Weights of a small mixture-of-experts language model, trained from scratch on English Wikipedia: 128 experts in each of 5 layers, 538M tokens.
Below are experts of layer 3 (counted from 0) of a mixture-of-experts language model. Rows are named router (the router's row for the expert), down (a neuron's output weights, with its number) and show model dimensions 0-255. Each number is 50 + 12 x the weight over its row's rms, rounded and kept within 0 to 99.
Before each expert's rows: "raises" lists some tokens whose logits its average output raises strongly, later layers aside. This comes from a sample of Wikipedia text that the model never trained on.

# expert 123
raises: ",", " and", ", and", " in"
router:22 41 51 51 41 52 63 40 60 42 50 23 53 51 43 57 55 47 42 40 50 53 45 56 59 41 38 27 39 53 68 55 57 33 46 30 66 39 50 31 50 42 58 37 49 45 66 52 38 47 26 64 46 53 52 74 45 51 64 51 63 45 36 36 51 56 42 40 60 55 64 39 52 55 34 48 49 39 12 55 50 51 47 48 58 71 47 23 46 33 49 47 51 50 56 49 50 47 74 50 52 28 38 32 50 42 40 51 49 57 48 67 48 49 33 49 31 63 59 49 52 60 50 42 53 54 64 50 44 66 74 68 66 51 66 52 61 58 54 63 53 43 66 52 23 72 55 45 65 68 39 55 49 47 85 66 50 64 33 46 17 57 62 60 46 45 66 51 64 51 50 45 51 46 38 36 38 53 54 69 33 24 33 30 59 57 47 57 49 38 37 57 51 45 67 43 54 34 45 53 55 89 54 65 55 51 55 42 62 50 58 55 61 62 23 52 83 36 50 53 28 57 43 55 48 79 62 54 69 62 47 46 54 33 60 56 58 46 44 50 46 72 42 47 47 31 56 58 59 28 54 36 66 52 49 57
down0:71 62 51 71 62 48 59 35 31 44 43 55 67 55 30 60 44 41 34 42 65 59 49 41 63 47 63 47 40 39 48 71 58 36 40 70 40 70 54 47 53 61 56 38 65 52 51 49 48 69 23 52 38 63 21 49 46 49 50 59 45 58 44 54 54 50 46 49 54 54 33 31 53 30 48 61 63 45 61 73 41 60 42 57 54 46 50 50 56 36 43 51 72 56 41 55 57 44 42 43 64 54 53 53 55 39 49 51 69 52 41 44 46 43 69 48 44 69 58 48 62 39 56 62 49 56 40 48 54 41 55 46 31 68 70 37 54 43 57 38 49 56 39 65 34 54 51 45 21 43 57 46 43 62 78 67 51 69 35 71 23 58 36 27 42 50 71 33 48 47 34 33 67 45 54 60 58 53 57 20 42 59 44 81 65 51 66 48 61 49 72 44 21 44 54 48 40 53 54 45 46 19 58 27 29 64 50 46 47 50 33 47 56 62 56 25 46 40 31 59 65 49 65 43 58 41 36 67 70 60 49 52 68 33 30 65 46 43 49 28 62 58 50 54 33 47 57 58 46 39 64 43 38 51 50 38

# expert 100
raises: "eg", "equ", "igh", "ac"
router:36 48 64 48 38 51 51 80 58 42 27 37 41 64 45 51 58 33 49 18 48 37 46 57 54 44 40 49 58 45 71 49 53 42 51 38 55 42 55 41 41 44 57 49 63 38 76 58 52 57 42 69 57 46 58 54 28 48 48 36 70 23 42 45 58 62 30 19 51 28 49 33 56 53 49 65 46 61 28 67 51 49 38 53 40 64 47 42 25 48 60 61 19 76 45 51 49 73 48 19 38 51 48 50 51 32 37 30 60 33 53 59 45 52 40 51 39 57 56 52 46 64 57 46 44 64 47 78 40 52 56 47 47 61 51 52 60 31 88 62 37 72 48 43 48 68 44 35 50 47 59 58 33 32 56 69 31 67 46 24 50 62 51 45 55 53 72 38 62 45 47 48 68 38 45 45 41 57 58 57 36 37 50 42 45 66 50 51 51 43 37 55 74 58 51 37 43 45 20 52 46 75 50 54 46 69 58 42 52 54 50 78 57 62 49 44 46 47 53 44 56 55 70 47 52 48 48 63 60 29 46 37 60 49 52 58 61 56 47 63 58 60 61 58 51 50 66 77 54 42 44 39 48 50 36 55
down0:38 56 51 35 39 34 55 48 42 58 48 58 81 37 47 71 39 67 51 55 27 60 83 54 52 38 49 67 38 51 46 40 56 55 50 54 47 50 65 69 41 40 49 48 63 51 37 65 42 46 39 45 48 61 48 40 49 55 60 59 52 44 48 61 46 53 29 40 51 51 56 49 57 54 56 27 48 47 52 54 65 64 58 57 36 34 49 86 55 38 45 29 65 65 40 52 46 46 42 39 73 49 45 30 32 41 48 37 26 64 74 50 40 54 29 47 52 60 56 55 43 47 66 34 62 28 68 66 49 27 47 71 52 56 29 58 45 57 44 46 66 55 44 65 47 52 30 44 47 62 76 47 69 49 52 58 75 45 38 54 39 58 54 40 38 50 47 58 48 61 40 69 69 67 59 50 53 78 36 38 60 38 68 62 47 47 52 50 57 42 28 56 41 58 44 43 46 65 42 34 41 39 58 39 34 39 47 64 26 43 41 66 63 51 45 43 55 48 43 67 58 29 33 66 74 61 47 45 55 56 36 47 38 36 51 56 36 62 24 58 49 43 47 51 43 26 47 63 50 42 54 59 59 20 82 44

# expert 61
raises: "n", "-", "t", "p", ",", "/"
router:22 48 52 51 41 52 48 50 56 49 51 37 44 42 36 54 47 44 50 36 58 35 47 77 50 40 53 35 53 53 45 75 65 53 60 36 60 30 44 40 41 40 72 32 51 27 50 32 58 50 24 42 68 49 59 54 48 40 73 43 57 39 58 35 52 74 38 27 35 57 48 35 70 45 40 62 43 64 36 53 37 49 48 19 58 83 42 46 53 53 56 55 61 51 47 36 56 60 52 48 55 39 49 37 44 36 36 44 72 38 48 65 59 66 54 56 53 67 75 54 55 46 44 40 56 55 53 50 54 50 53 49 64 46 62 71 71 29 52 55 61 57 78 45 39 46 42 30 69 54 48 53 47 54 72 57 45 58 40 49 26 59 43 66 41 30 85 46 70 48 43 54 64 50 49 26 36 46 42 61 43 41 27 28 46 65 44 63 49 28 44 65 53 52 58 44 50 43 52 61 59 61 50 67 57 45 40 40 52 32 76 58 66 48 50 66 74 48 51 35 39 59 50 34 45 68 56 34 65 45 41 43 40 42 68 59 70 63 39 52 36 59 60 55 47 32 53 53 60 45 59 41 69 50 40 64
down0:38 26 45 65 58 40 45 35 27 53 33 58 52 75 50 47 43 46 65 49 61 55 44 38 65 53 62 40 74 47 54 29 41 44 52 49 38 39 71 62 49 56 41 42 57 57 70 50 51 60 70 46 48 38 48 28 58 39 64 70 49 65 41 45 42 50 52 35 41 61 52 46 44 35 42 43 67 51 34 43 39 33 50 73 35 48 84 66 58 34 69 51 49 49 52 64 49 55 60 53 53 39 60 36 36 69 37 60 53 50 57 21 37 19 59 60 89 54 36 57 61 60 46 56 44 66 52 21 53 44 60 67 54 44 44 64 45 44 65 58 43 36 33 66 49 46 75 34 46 42 77 47 51 57 55 49 51 45 60 67 45 47 38 46 38 40 51 42 43 27 58 41 60 56 28 55 50 36 53 63 57 57 55 46 41 48 31 41 36 64 56 34 44 45 42 58 42 53 61 64 62 48 55 50 40 59 39 44 41 60 46 31 55 63 60 53 40 41 56 36 69 67 57 45 49 69 49 19 43 53 54 47 44 51 60 31 46 59 52 62 40 49 46 38 35 32 58 70 51 68 57 38 72 73 39 66